From a checkpoint of a small mixture-of-experts model trained on Wikipedia: width 448, 140M parameters.
Below are experts of layer 5 (counted from 0) of a mixture-of-experts language model. Rows are named router (the router's row for the expert), gate (a neuron's input weights, with its number), up (a neuron's input weights, with its number), down (a neuron's output weights, with its number) and show model dimensions 128-191. Each number is 128 + 32 x the weight over its row's rms, rounded and kept within 0 to 255. Numbers have three digits each.
Before each expert's rows: "comes before" lists some tokens at least twice as common just after its tokens as in all text; "mostly gets" lists some tokens that are sent to it at least half of the time. This comes from a sample of Wikipedia text that the model never trained on. Tokens count by the router's weight.

# expert 8
comes before: ",", " of", ".", " and", " in", " are"
mostly gets: "s", "es", " they", "ers", " has", " years"
router:127146147115128141140141135132215145154142120144196199158145089141176112123114105124125112208159173138098133116169113093186182140146138105111224104075105116131110099155106130122149114126163113
gate0:067150151119112172098142162159126127116113047214108129101163111132141096117149138127093107127141120174199145146086135104091096118172158136139094156179167171096077140108163165093110083146074132
up0:137122102149119092168098121133132122118137191134135077139098180106101164164128118186151106153130103064094175112170124193130145143072090112087163150089115108179182156178084108136101193095145111
down0:093123152152127127156139136086137146167102164123097128054134165099133145148118116176133088091082153135085189136094109153102102127102110144122126151151135141148195144140184157106084101091061135
gate1:124110129112094085169143142208146091091138113164154133138096101092096135092130107122150106164150150125080092126033183058134116100111135120097134101133137184141124116114104150149142074144126121
up1:064176161129142106145151185161155142132103149093152170148170127143107107139076130151145157122094130157167145080145155106187121166183155091153161176139079113141131083124114111143146143118107126
down1:133125082140113134134096129126126144109185118118125119137107134136144154112162105147155137120110132113100100137159118139125130139101100134114091102160132152124106113090159093061072148088130089
gate2:113131138119101123134126125129178106127157155083170128098150144206137092149134172159118131142136150145147140142117127127167152043146151088070113075119117141147163148131134162098193158136155089
up2:107135137125065094180148094130172103140151155106053144139105120107099133123144113142122051080133144130100100120160160080142137161148166151076114175176071176165085104100129086148151093071143133
down2:111093125148172113092092152109139166112130100168156105119116140095149124100177119108188211132116137169131157173133094136122089092118063096083178075144148080083125165154188152132140118159083177
gate3:184121129102101139025068094108160114088110165160184174128164117139130158166082104125093144115106118138096152197111201096093153167190069098083171073102163090088136138168140115125105135123096142
up3:159116099108170128078056093108128122128089153185171189123148101157118160178113143106126149091116162153106119178157190088112150134129139098080154080129166096068147101174173078150141114131076127
down3:124167141166101128186096081124101088092106099092132112102099120104053059168140169137103122102163128094131151097119126132141163066114111173139153132141097137129166089153155129134114121052128133
gate4:123155112141137161139168172140140135136177091170113179129178119139076113136126142170158183084109146191058093201106121167133126086174137141145088088084185086131133121102166081163089107097109185
up4:080160162102164168148157183175134109174077129139134125161172144106149117160132109115152146138099122185128086149138053188149118114161169139139141098102154107128170107093121127116099069146102142
down4:143171122133100104120102081115155195101129130064108160112087123134079091111114164155116073146138100100119174100119141083129131143111053062136157106133112099138114164204151112200171156116177078
gate5:116148137103092148108146127190128137129132164141142131153131184112109132089117125143142144110157126054126189130126171128139100133115116038161184104125125109156058135102065048134112091131186160
up5:133105128128150180169127132105105110183179130086123102125144128147126147212163086098107106141082083145124176115107129119104157156101117145122111143162168141074180131112168096107105119064133106
down5:137097183176134122118142135098100150130112114131142146141162088102139119071121190140130180120108117100103090174158153160185056125146147158144171139168139095135116148113087093138144116222144111
gate6:120172070165087111151118106121128111112168130149134136171153136068133156124140177170122156077187174137089118177126118033107124147200156108104126141158165158136092112139134146150130134173077156
up6:145080179132157117113185096149100111152086081072107116096127126178142110182117086096114088145118098136142137083113158196147125088068091155102141163149147072089121103145108152092146137101141101
down6:130051066136119105140100124132115114158155140194124158137132103107168123097105108143104130126161107105067092254148075090126109158185197156131136105134207139160096105030138111130137129149133177
gate7:146162177142114173093148108102100095144121093158130142160146115121104110091113098099102127110115080110099138145133140144145132131120147119105146166093116159061123112150181129156101144165171114
up7:155161122138121125115106187140133115115107196170085114169106133132182125131085111158140082155126149143158108100163124135103181155092161113149189102135153115108156077108051171205122128162110169
down7:128152163094159124126112093085149119119146084101142112115101132171080121123157154063163152082061160111164182079117098097127108190163110134189154150184068119135112117157103149143109108080136145
gate8:131152115160093105140130134123137056079180089099132154113156056036199157080090114185102084159122153138089053174120124096121156145115134180078146071119132093075114166093141184090104159121160114
up8:104138050169095121119161178123125133082115188092123126095044171180148132189142123097092174108150118169126145110133136173148103185168105104171079150117090143110125103084124097217162110118108141
down8:173162117114076118111155140064120137132179170111131190119132055116125149087244100155177142117147154137129080099078091107110067164066139158100116040122151162113147094122140139078081148087155165
gate9:173140101097135117161200164148097090156147112110105122133210131105141135160115143134145154141088115092073192127142190167127065131120113130152138160126137128090085183093169130083113099179148161
up9:133139081063178143169185120152086146090160168101136102145184076111108127105079148115191140112082134133074178128156117127153060131165094194173164135128152130124089169107117101086171075127160100
down9:098134116179165140151119113140179137114117099174148115132145138154084064077173094134126137153154116141173112102121081148164137109104072188060054156117153126107121137157165128100135116148180082
gate10:132127080118076135108111054156175151143128164112107180171128099166109163135089097102155186186132155168125095165103153105105156128135088167098138089179182120149137131152167124093107117040154166
up10:138098142127105204209136213139078211191120113085124115102150183125102128139139101133121065132076109084146175076139143166157108111110191113110089157114144142140146111124163136149101167119127155
down10:190121138201197143097096102150185073093195090145155113161115128127128039092093115101171177106123150172132164145125082183132161091133134126131103151173165131112071190137123093072144065107104130
gate11:087138100120074128152099141177137134139108148137140156133158150083121131123100129157092125190170153111155083137137034158092112108179105111163059146123051154128104127044114132056163100156125152
up11:143159160164169137142144127142118132120148111122114056118103136160130109095202118092184137070096087075151201115143130138167141145091144113118189115152209095094126122164103184155120200138148108
down11:146080116154139142137063064163163080147163087122099189093133137093108156135110132108098107170128156098139076175103093129114106076145154144133064172098095125138116098066107146094164140190148149
gate12:138132108170148150141099149149152138185197157132182180153056108097156135065090162145117188072102141142021124184136156096103109117111133100093148170128075145124145132147099118087096160134101122
up12:175149124115141108137188091086093118100095086112111096106163133196100146089128148130167102165150122115191088087118150135102073097112091168125080161151159120160122121108187090164169123131117091
down12:138077112163146154121121158095154104117167117119104172164056156109118118128101092079041144120121055109088126180168097135127172169085155128158164096099136186043163088163133222110110137106147187
gate13:101150101140104089166132113119160138187086093107150140104120137167173180178132122122106106111100094077096101182059153131139178173094147137118123154067154139166192133118191118137126162137099104
up13:110128129104078134132146127093190173181104090048166142100158100171137136112142157153119131155060143117097112160100153086135151131128147121139128092123143156119147146114193117147143175119072066
down13:116168138144188118138085131108144081145137135165133089137173179143133114122104189163174137090086153143164151057107149082102138101142130099065109139159036111162146128120091112161081097150111111
gate14:150094153150122168146175115127104129157157085104151145157058175114129121163097064128128103129134100074126107121086215133133102141121119102152132153119137135182090095115124164158088178081196127
up14:105154113126116117109150117168110102130137103121134109160116137114116102149086121101132161111103176211104102076088089084162127096185085162114130114117171142133108121166149142073146095151151092
down14:144206128123133119159111083097122134076100094149146107072106130132107180118144097122132022103160140075116146139120113185141146083160109076142116186115059129125125154136171122116114181125140127
gate15:109141153141103163113143123158163119139101048147143155149113079138177117110136128149100091155136105207100133149148102141184080070131169074127128076103065044071147090150163152128087158159145120
up15:117126139119147186185144126133116091132112081173156143165114136121141117163174063125100102136142096173111159194136068099129089089085115098170128060151094071149175096180141190116148114088096099
down15:103114109103137113045135122118082173118092157101132153093173167152135145131077152079170070129080126131125116099112142070120173103132146158116087152065089123155157113105062093099130147095143161
gate16:146063073150110159178097100080068143103110144115126184170133067138151128125071138119148154108134134179096096133106120135135103152125107175102129093150107148084143160172109079132133138117142131
up16:161145110116140136217102136095165110083133124162128166163096111121171160170131111159175099217149126103143137129110104096103139153097129106090178144112080077131118082108056088108203120155195140
down16:105130200129105154145192140160110098197145126074125079111104161133102124144164148119086057178104146128159118000129154074134153171135161167186131120138042167186156110147153101147111087080067115
gate17:184084144093107112141061086132115156138154163090134091148140106129132136125108143125149144078171100120110044154122112140161136174130205111141176068079136093080114141125158125157107104091169149
up17:095116142119068106164058114150121127150112119112120109158119103132148113135197075113103140152058081138125094121132101163169149135134123073107106127133117176062128125122142203128087137099100127
down17:076068102170133138107100169124137134104146107092107112085122124107127128128165123132082132134136097115157121158146141102118119133124138122089104165111160094137082173116160153150075102124147164
gate18:133118136099102162139106122152188113145101151074180144187089115143137120160166149143150194162103111102048109133081102122107153081142093175046136172089125149096109162077082167077140127126142151
up18:114100110139140121097198135090074126126125135139174155159105107145172136148085148151189109146127157168048143148091148107042126072123132136131144080128198111126100170115094080084114092088140146
down18:144141123129109129190121119145183088129124166114125107042173136176096128108126183097079081163124146122118107090165151099188138157117160146154123116091047079092117090110134148144109166119108088
gate19:142158142122092074157116146092189096080127153130149140097110070097154150155106152143070105126110119158145055253134091086069135154205088073114142115156209143064166135184099102120155106180140137
up19:121194146138074148172144156153094087135166180127158148088134098139133155124114161113133127113135174127055070143139154090064070073164138113110165097150109071108193149146117106129142134137148135
down19:090169135155171126174150103021131126106104113142120111094135149204127067141101104099096093137095142082082162058113108179110132149134154111137134077091115115140098153100102141115109111165119108
gate20:141136174110115150157112057138128150131091194101124130118124136092104140096074129168111124165180155146099146118140094129096113172173102095147164127147143139154102144107096113100190069144142133
up20:133125126144076126119122089122109095099150152100088155149138086120167135080115148133138110117111151126089112184041100164095118159160071171115059122140143145140156108141125110078119123094156120
down20:105125107122148135139150148133129194117128143145161106120153116136093185093149112133058151134179087079105116139139188137109105122107152110133190110106155122145086172167088096145174127177111141
gate21:136081143056112123139166155101134129142106091136135158197127138120076198124079097147125145082154088146164143127133174091127137109080188087063086130159146143089150046147140139063137136115134160
up21:169098123073141161148186102082136104170115083144145167151080116136065156117088092152138164113129099121144172114105156110101169083069182145076078131127124155135136076140160151037120164152185178
down21:169115146119107174126100144117141189137072107116155118167053116151134073150180172120115079169147157113125157113107130115114084155173116160170106162118097104094065131184145178183137120090179174

# expert 42
comes before: "19", "20", "18", "1", "2", "3"
mostly gets: " (", "(", " began", " started", " opened", " construction"
router:161073190127150158140144155117160127126150171113154064118132178126126133163154169130115129147117040131121031156149131156095101114120101099111141118079134145155157125103111179190141070181149121
gate0:106114148180142103139163111167134089140116114118096095133162142106105164130147079078207159118148101123142155155131131125142132086098138066073161131114095167178115096150107124117095122155120162
up0:124101119124149136131149137198125095160105109120125090124155196104120159174111122131092111127099129136180175139160132095125109106124204114084191121062094146154075116175057095157110140195105129
down0:135128157115071165121140157109090115096083114164125087120090162116125131155168150172148135098091145113099101127130115186169127173090132135118123156144094193158087102093124090153105120127104192
gate1:134097125120097104140146171147099110159201130161115122135074131113112130154072102084139178145139117082164138118117130100164062146210150107130130070107153205136163112157155141092121126144133094
up1:188129130159133138165122106092149174135104105095157109086146107138173132114187137112133114091121114154081134127104134125091143117096118144074120151163184069054148094083153166159102162174112132
down1:102148086093059139084178126111047165140115137099096124109081130127092128121093112170097116125106136121140180069093139152107103184183137100204122110076154127117143185115194122130146149106112112
gate2:143113118105121104143107200176140121050063171131105131137151109159146143115114144116062101119155132117120116170198107077086037227214160184131166110131105112135082156188105151132107126151115107
up2:131133130106115110170102093110083090107195086128135165150135120093089106166073117151145169117165091094165140156090076144079086125121160128070148134085097174096152161136096147135122121162143135
down2:091145141137104089145120076107201173116141098154130091108110126195112127132122162160074132145135101143131079108120143107142158128126201135094121093150047096122138137194145101131155129156081073
gate3:089128122115128158118088159112118151116079184128108149134088151081111122139147116125145180118207162189081128146075136130134105142148131102126079114087111193123103082112131128143118058169104056
up3:129160100131107100142114149156164128054138139078138072105181112123118127110128099094078121143172131083151126135157172107115117149080146114048127159120122173111227135119141200075154091148137126
down3:137151118180121120146113015121145117189182139158123107171133050125184138128124145082170172137111085182150105167120128087177103147116164139089144118184124123111112090169159084120108105135157123
gate4:084184138107140116105071127182157109104106162122133140130124114066215171133160126136153159119148127119095103135176164172100103197118154132070105165078154127161146136066117086065142122143131121
up4:171075098185151146158135132096104102140140147128135110116092161190085094137118120110114117148140112118152178121073129110125178112144074101165155071145086124146102088151138213165103161108136127
down4:130146100101100123133124174089119127109098120070179120172067154116180098152132087090153161132127131073153106154146164136169140134182165082131097132151128175064117125100085107079144124093137103
gate5:102100075210090124113176138162131073115096147108092201162153166073110137162141069160149149139138132097124137182059147106163093080152074102134147089161120153130076120128109132145090160122099092
up5:176132145033112151171134148092117170134172152167144144104113070112116107102215169155152153110152170131093114087125166106090117164111139114114125181188134130126134136065131108142113126141128119
down5:082104055161157118156128127065160125151137109103164135150163065206164124096181082139110066112161087134203122176176110138094114123136131094099144063113131130156140145128138147139175115097125150
gate6:130125145175127120135079147184147130056146160151079057097121095106116117144134174093110175164095154158118117173150126167084103124118149042143134092107210161140096174113170144130150134121088154
up6:147138131132118125127140082125089153123147098061120170148139131158152148100082130170123143080147177098182147097137122157140078115131155149157121107102091122140127124130072087067144074114181111
down6:154120115102181130171089149148095114100114143145152160081107159146189197153130141106119137100097120130106123118172156098155171129141095132157140050125137125154070117077083122140083150047160187
gate7:100136137186129136188162098177111089140173161135146162188098109091122121116170166091143135150144118095133110166138096131155123110112087129090131154085105113121089096164137130112128076120201079
up7:076119154164145129184175117171130125098131165149125134174086164074114139127191109087107085157143109122118090135103123125171147132112118137120160099153100126113057098177126138141103034104150104
down7:165135145123099103186123153190175113108124118122170116104154129114110148135121125118117110126080141125109114134080126091120172119154114137130195152125074161103128105141177109143120136134074089
gate8:112155122155101157139126146170101119157124178107114199134124164144151141113176144110106121115177129170082123142096142126146056113166083080040126102112135160126094087106137143154125172118114114
up8:165117148147152166111127166167101157190171166129112178156179152190117185119187180107065129113129135159081127112169138133168106142083132074010071122084096205124096082141152129138120175111090122
down8:099084149134150193173141084112141120147142157097109137123149149112151167128154085174117158134105142127108080110099125163142137173111109161075105135128103112105144112115128096053084062114116100
gate9:100104107155098129148159080083151089110113159121079092098094160109057144135105133142084145139140120154107113201171149101122131144134133082131129163100142123149165147153108103130115094087112092
up9:150138152106112133082116112155090151097199131105160178103174099140146183129179142129137115101170156088148175093120134123099130124126072165116122082162108134100082167084160079089141161123152153
down9:078152161097142133097148073161131125107153158118107159078154142066114192123128094106062157115147188142151163126084073142113125137121079138143113110122085127173106125129154129125135116096149129
gate10:071088123110128154116095065113157140178090168159091108144112121173077179147082102145186188158145141158104135131116152150140069116125098118127113117114154108129079094129134119130131142120094140
up10:148140109147085162116149119135078110116165062092142113146104141092150105119160159114095111125090145131071136128132122123094174134096160115160133135205091162145166192100168077133141133141111144
down10:127195188082157152104167138117156161110078146146134179110150094152168166168180120102126110087099125180159157196103129096197108106125155139148151149164131131208108142164115076113129128126135176
gate11:105139137104130119141176126164098142101153211092119146141134128103166138092170105110116148114171138158107154129160132132116144205093142110143048161199116140142081151116126041149145118083125124
up11:115155069133125153071055138083153122111138041150148131112096131146101115169091110177158140097123153134161159097112127118103076118153125130151160093064116082130174141109094139089109140198138113
down11:103170147157074161123124150139161125167085193095167160118097134135096141183148121153145129152143153127143188137122120115097053111139098113060142110110139186165159195147112145058123151082127115
gate12:157145147163119076156094123125136162145119127085156140148147092170142150083151182100172205111143081139108129177106121136135128089094123092048167163102134166109134107133144144084130209078120115
up12:130161123197123121110068128141199201124149168049138063176120113131131137088198136117111164140169102116041117207119127064183126092082095090144143156124140140116136093138167128154157070075117144
down12:173149160057140091151168128109128043153089137149122087100100131107179190205163143104099157111162148092092150115089121149112136123156165151138130130117145127069143128118093110109116116111077162
gate13:143110113185138112162173164184138121089162108117158125129142108119195138089076161123090196152108159135154141209136108138117109077118110166087053180138092208154129168173149139093150119119130118
up13:131163124090097190118105094073111101162117130102083153109065112148098089141176121162141107072143096129119127067134172082132139147152169124179147088117173139075153134089113080140079108124151123
down13:089167096138099118159152111123077227141101158139149141084141141199095159141128134132125109159105116133125204072159131189122161171087140145137138118142134158145176130110117108059072101108106143
gate14:118129159106137110170077110153151127084152160126095152168116133090190184087102181099180178183200096116126158176144121090097096128111102122054162100141151156121142165176143152082136089138154106
up14:133181179018150144137113161166118189043120158128117129173125156097139151173128166067103133201158119131067149143126120129103146114116119153073168154102129146133148106128134124124142117162153088
down14:142123134111111108145157116077167175136048116177137147112179181149110120169126108138152079082104150141120128096130128148167122096150109160131124144116143092132154107077170161154110102142083088
gate15:146152128147078099166045093172103089137124192085086097141142173119134146145142078132171205140170117099142122159150176132090136180128162044116169103141131200133121170091114102121126164173113107
up15:141108112132170139123198157114186157148134084130193160114139112157148122110129130125105092112117113124103132152123116097109051066119066170151104119159105073115109104097113117146132148090151145
down15:125191132166142115124140107112090150161155132075105125176163142142155115108124129110091137166139109094146086163126082122094110111123099136108173146118124135087160124141128157053130119096153074
gate16:115103181143146114126169143130156093121142095119149127146149156144149114122088139167086136128133133139130171134140158154132148068170098077111139116109080119113131119128105119130028142134127134
up16:161110136135145151135152127180143127156134148085130212152121114133187118134107137149073084097086058102093160191107191090144134134124082054156108108185078156123236133117090101077092148194102132
down16:164094132101113093124166123132102167144121132094083174094148110134134164104146180156140128100151110101168150162136094114128165144126107195130107124137169114166141135084112109129125142143100113
gate17:144101090200115084133155136152145161132141156094163160152110101170231222063134111106114180115135101124160113189117167086150095122090082121130116149159150140124157083117147087125110087140134108
up17:133120074180164095129155167150183197137135167084174147164112028185188201120103149078159176174119123113180100169153146102109135095068096053134125144153151140132131075156131160170109166125093084
down17:137138155092153112092174110099109048159160175148133103109134152116114154135133142146086150116150191105120161144115092138123141130136115147172138112115105088119097144144093100134172148122120156
gate18:072121122192104148152093141102148097081067137074106096116099105105179122100088090148154202077137127185151137162133164160079155142145081091093145078123121192128173144112123100094145119180143082
up18:140117150120128112167191123127159152070099094152166057143142134105181096100051138135192227098087139158171069168110139137082126157113108073125141114110135155117170129111142130117093161143117074
down18:168049171020118107157110138109136143116109133149094147108104131205093161120089113120140057097172135137142141118122119105135130134079074147107193150120100131137176204144104116177183072178060101
gate19:165102148142131147122122158141152091122103148191127123151103165118153162097106175184138169143089156130127146186175076121150145170163102125129127149090131222161102127101107080151102103108127109
up19:115092119153100147115138150173112118153087128132125166174088155072143143112116149144111205130133137145121127138107109134105149087185086098163201130136113119093085098111039137095185153106090072
down19:081105155136111153084155142136138158140079131124147192081126154100017160169110080194109125134126103108078124133130106067121113174055117139100076149134188127140174168146104130138101135118115127
gate20:099134104172120113143105114202199127130105168103105102149133164119160195150108115095149172198104069139075133159133179068132104117124124173089064165152141140157127128127114166110172086148151070
up20:108160131136081153118060117152158108116075171112096112112155170100176152124153148110203127151103104144144143144119178101136056127102155167132114131132142128227105148178140163101153098198138108
down20:102152135100132111139142081129127125143176105120155152100170106117107099124078190161112134184115181083124088123139110113141145173115119086120117165087115104101157102198110129116103136163090082
gate21:109202154143137144106113167119094139156118124172141107129168062144064135139029131117118155125117145146130111126153123145172111156088120066080090110129103174131146111174185124122109104064152175
up21:108123143128161038127156181126133120195173136156151109121154096133087154149073106154066096138133137141152108137160143162124103142113101076056126092134125183120117108186165119093136116100116198
down21:170104097124085128153092190147107193091189124121139115130120143147120122128106125126097144070150126150147122141114162132091127094051085130136130132127044082147163117143192115112148146139146098

# expert 30
comes before: "20", "19", "1", "0", " |", "2"
mostly gets: " (", "(", "ter", "der", " (\"", " hit"
router:072121164123117175088181147108127143116192135138175111136172163136123097140160130140130126153099144091129100122087141148173140078122105115098115125140155118118139114134137181168162090144143123
gate0:122086136058117105196109140118126111115143156185132143182082148131124164151094146121141138162152092172125093135102128119144133141153135077077126035120188162090078112135158181144155082136136081
up0:090144117141120108150150133113184135164166083091194133090136159110117146154092148159080186136051092081085119165146151158100106146136076136106086093146142098069141120068135121135162174156169098
down0:164140099129155137133108110155098117079103073141087120081111115193130090151098091165095109163179213179142225080088135109144100186165141096142177124124135101169122109163131093140074121187056153
gate1:165139169198133148117138111127074124153177141105141136121176108111120209119141179135231119115093139124085150136135181118151137141108150048052064055099109146056083135213206095106199073079115104
up1:159117134134197140110133108130186135130158165058130138140108161133156174117161110122169102140158129123127163144107151131168085121129149092123121155121106186174056167122128092075097091070139157
down1:104078151130171118099186086144130078155054133152107180174121127126129127139137142089152159082089127114120130134162141100128166130131158127129135167143191158158174109102100090167098114142150112
gate2:088083105138132081142082129147169072131152150175146164136157111088175126143111113141116098139156100132178212154112122136140118132166104148125103130133135123119124170168127113154129132212132100
up2:111164137153150073088072172165115078157157137177104128099184061132121144132118083101074090122173073126145165186119144135098158164121163154118146166099164133100167191162117176067123195173181135
down2:131062221155196109171128071094103060108080105098129140175174116119136089147074173149098162140163103179127182141142147099095142140150114094165142119187114127138164172122124144135172151092100089
gate3:083153124128118154161096131114145146122143111068168095110132141119150189076088101075128187129171101129084139179113153077145111135136099136083100075127150120149174129133191182085142099152118100
up3:120159090117112121067089110073131119152113090152120194125158125120162130110157151140136120090100136098136133165128149177054114159123122135185129179130100107121110127179072078185135144149110167
down3:151197158144129128145133125107172089124145070134119105128129128107069167155129136120144147173110129182096154122085107127118159101139147135085100131065080169167147156147123126103115137167127125
gate4:125155117142132125128114215159090151146117127150103136088145132159241209076066114153138131145150120133124117154131145108092097159135083113123126038149116138208092142130124107100129113067090144
up4:138095175118196101125115129124159167170131134148125117143139202117162141085105115106125091130099085097151100131081106171155081154137082119084179088127144107168082104112180133100133101088158123
down4:149128119094087108174136151144129148151137091107154147171130094179133145094124155149178098153132128086126154173111116085114137123179115163124097110075179141123136162069093119125157110119203120
gate5:186145086151141132135162123094163133087127131160164193166113121148190208139112152103155096151071097171081131124136140101138117126160149100101070161163143164150079124144105084168088124117100094
up5:162121107140155130143158153108176146100131107121156174163096156167178183186128144070177090114073046128106091139093095145191051133126125095098066118183147170136045111127124183202115113147125101
down5:107145088138084075103115139043155119127147162138086121101152163168121131119146145139098142095152182122120113129203112180099169127109209170143155105143087098160196151091142134164083127139103130
gate6:141175122154133089146146163125177153158141178134129127180141153134108163117107125108109226135144109111049117197119124080098138115131138086118148128136154148151136109092175108128143131149142161
up6:155170147154185088167156135125160185137154168103183064176173108119107123102082157072140159162137098119150081163111102093141178069074096063100142160152117148129142071127150121149099112114092134
down6:134143125105088100173063166102183126121114136088143142100113086097106181121169108106126132145108133083152157176123147133105163168115122131112147092094166124138153128093116135127122121189091103
gate7:081161170128066135164143158160137149106149165128119149139165106146160183146113152119097104116116122150128164154158139092141153118125067094103180133135157209143123118088167138101086131120094113
up7:097128064157141136176081143112188201146087142130165098141092162103127100175137100125090059162128089118152100133144117082166145136096147083127162162183125191133090076158140157177137082143067109
down7:082086116124130111153126145121136124091135149160146146108125136142168110171091148063131011141100152130112172103114136112105120160063090143115169126144141134136161086119162133118099095104148118
gate8:167134095146139125131114103157159122152134120092163176110161089135170175106150177129174151139104078161159133138125181168181135099091154063108082135107093188128087129180180084150154133099134061
up8:080144134088100185105066152134097168106064120133124124108140150116139117173157127120163125140147127106124150139164114161161156190104150117213149181127122041165092131068069126132126109146105096
down8:168091120168185164122166124110090121127128116132144048209197167169138133136144094108124111091105114084115114072117132115133137132097091129163083228064155062142116054125105101162156051139111147
gate9:082127114145112147124109138137110089170172081158122138127174131150104147095159134099111150076108120180080136129090188062181107086160162075093090083083113216063127096151142162066111111114105094
up9:113096115159122183095114090118179139174106084119109099153146109121071136128157141094119167111115123100097137133128144091156142165137184136127084138125153118123071099183139096123090198117082094
down9:144113173085101091155128111127125252175070141148140137159169147092163172168126092160179119143145119168111102128122133135052124095099169188200140181117103120098109152111083153186106118156162144
gate10:099139136076113177162127136149108101131129086136157117157124114143157142113073201119196151142102135100091161150071155116126134132142133093096150120118110230086104113212154137059117110134096066
up10:094121133174153133137160158069184159093148129098122111173102194097187109117079155113086112089144118097166116156147166135065131149113106159172170159103097177141129126120156118124055110155068101
down10:207133211203145121132143162091088159142181111127169183119164083113154121134144106154129145107095102066177101102079183140156072129077149120152175169144113098114222140100135091103153053130125155
gate11:177120138139153091120087156126145085124178085133190161102145061135197112040072159121170194129117143143102179149201107087116119118153134064122171094106098119159145153162156077122107102126123098
up11:095147086184129125110134077142094147144096175149070158129110093130148124149162137099104090112156153125119090087141124135150157163098078104066177101126132134090204122186094177153075130149136169
down11:151136094152166125093056090041146113131138130156119113157143126158092139205143074091127152104213172111090183107130108099109179132152144119109130144065114101115071148120162134091138135138132187
gate12:097141095101087099108093127128078129101100132161108126126187148129144121133128192184162160112086095148125143214183126149156129138113091157066121113107114162125126065124113138111128140092194104
up12:089118093104131085105111146136098168133126143151102074132161102052114145177078149159133128179073124074108187157200089157158115144185061154108172107104132160127130089123121170114052155111127156
down12:158117147157098105119077108097131133137133119151056128163082105111130061124140172123111146139108114146055155142133132082178136158101201161174173099139129183110120130091054110096128090125167162
gate13:129142121163105182136130187150097113135123123149152165171153099067097121096081135083077172049142125074171199197139126131131173124158133118113117124174146060212143104125123113072066177139129085
up13:125093173082129109153147108136158118101124116136117184078147168205177154106169129097191093134100116117132123095126160122103051136111086173157136135122087146088180146135134122147141140086152132
down13:111158112108149109153135146111110119095045134169100137133105125220112122135131120100195144095152130159093064087141105084119107148134102101131112133131107130158087119176171113089191146052121120
gate14:140163143206130172136145167083084126121164091125098143128118143182084186145142130128170148101056051108113144103143184121150131096121168056082102130159131181108133126150192123140100116092168115
up14:128131094112114119057130052078211099085159163095151093108145093128173110074156098126140139125145168150067099146183128090145125170122149103142160145105132070139117142159118099116089107100101114
down14:168061051147138098062097065151091142100126151106098174112167109092172145149170118096136107133132113100121131156123162136083149055137167131127156136143129068154077132099056099152137111140092137
gate15:104106074161130130130117137148074108123131159190108159198185191146149194162099167108149155142136103114139152190169138091129132098150067100111096141043118132138175114094163074136153141097155095
up15:125131143118164190110131112097126091183143099128143054104134150139080088108167121162138156164137170082141151102169117183135186134170126123103130116160130082126097119154118210126147108184094124
down15:113089098187175095090128137098146141116123145138123095177118073133138074186019160080095104149135086110095105211076168130097181116162118110105100146132173108113180114131098174137201103163099136
gate16:129132077103148100118156153110163108139087172153146126129150136100103184139151095138151132191097121123136132172207146121126146136114095170094079143136135125082074108191089088157113070126184106
up16:165113111171161089178157143156113169122127140113164108190113129139097158158184065085162147119177097133153110130136095115149106136101063132132170167141140144128104100140130129148153080150115119
down16:112105073107095135093040099174127214065136134108160146149130151167116168144152136093065175127135128145123108180159165158139128086121173142157105140148122127153113089123097113166181063084119134
gate17:126154108108106155116128087198183105080137099129192122148110125111219172154168130088192116155149091104067129191139135127137077125145115111146133129108070173174161095121134097202107095074078116
up17:126151142101135115110145127154162147090104134120185110151159116110156165182145121060142092139131052083131073162163082173168128123148115132129140145096098126201149082124157127168118100118076105
down17:157104110115160131100130129120086081198133126173154099108165166145112114073081150088142142122183100096111151109164119139152136059107134109155118147127079064171153127161194119130129066078118106
gate18:089112126092142105165147134155107153127091066075122146134115122145128154100145086096158164209180087176163136148095157089133136114120114136095133136099159168101126158140183120092166158150109129
up18:099107117054103176162101131120069158092171053141126148133099139126120147190132096132170182182154116167117130140118143133118113130157174110088173158094140169121140166145184124098117177186097140
down18:151104141061127154163102141188152202157125115169097170119175155117179119155189157114146127149134148135103151139104131058145078130113187108067098130130152128120087106132149137153106169089123144
gate19:107185167147117174132138141156107115114117083118062145155137113076132103146111133104153179124096151109074148143097183169119112142132160092079089108121155160173112065154194112154088118041154117
up19:181087063091132107150129098053148131187139123069142105119097092161137149081128120149128070139138153116144099137158103130080147163107124199143119143122097101109121133168082114146124145167148159
down19:069088061090127114111141140149146133096104173132136150197145132141106102180029095073150182130099130094128129150099160100136133139161135124155114122139181136107069126136151148133113129096089130
gate20:124145115123123137146158078099155118090102168145176122161127125112143212103073095087150137176121109157065142147125153149123167129131120092108111123111085128143154089160129132132061088149138135
up20:118147080110096159065136151101120113082103090171142199105156154170135098109108133169116088139108179153123106119125130094176079142170193102107108119103164220114156163146127125152085122104117114
down20:153125080121143148165145116128109164180113127124162091156142137091198085160134090135122153146089096091045092156185163132144094083128150091096127152116114155081115146131143128174163140141155186
gate21:087145059182125144125156180136143158134074133125180183151153159103155190137165132162105130189174084138059181165086168128150092134166099117089111110112107152142150112085108062163057106127148140
up21:115136093196131068108118129131115160106155183096128136214172186100152127094147062124079236158178123205165130122150108103139145110133116051137136115148159172141123132136146086140108140133101093
down21:158166092100114159123129159171087149119131174173112087060139180119155187122123106131056205089101118125107177178166151124115168065163101134118131125156124141143163114130164117165132144128138063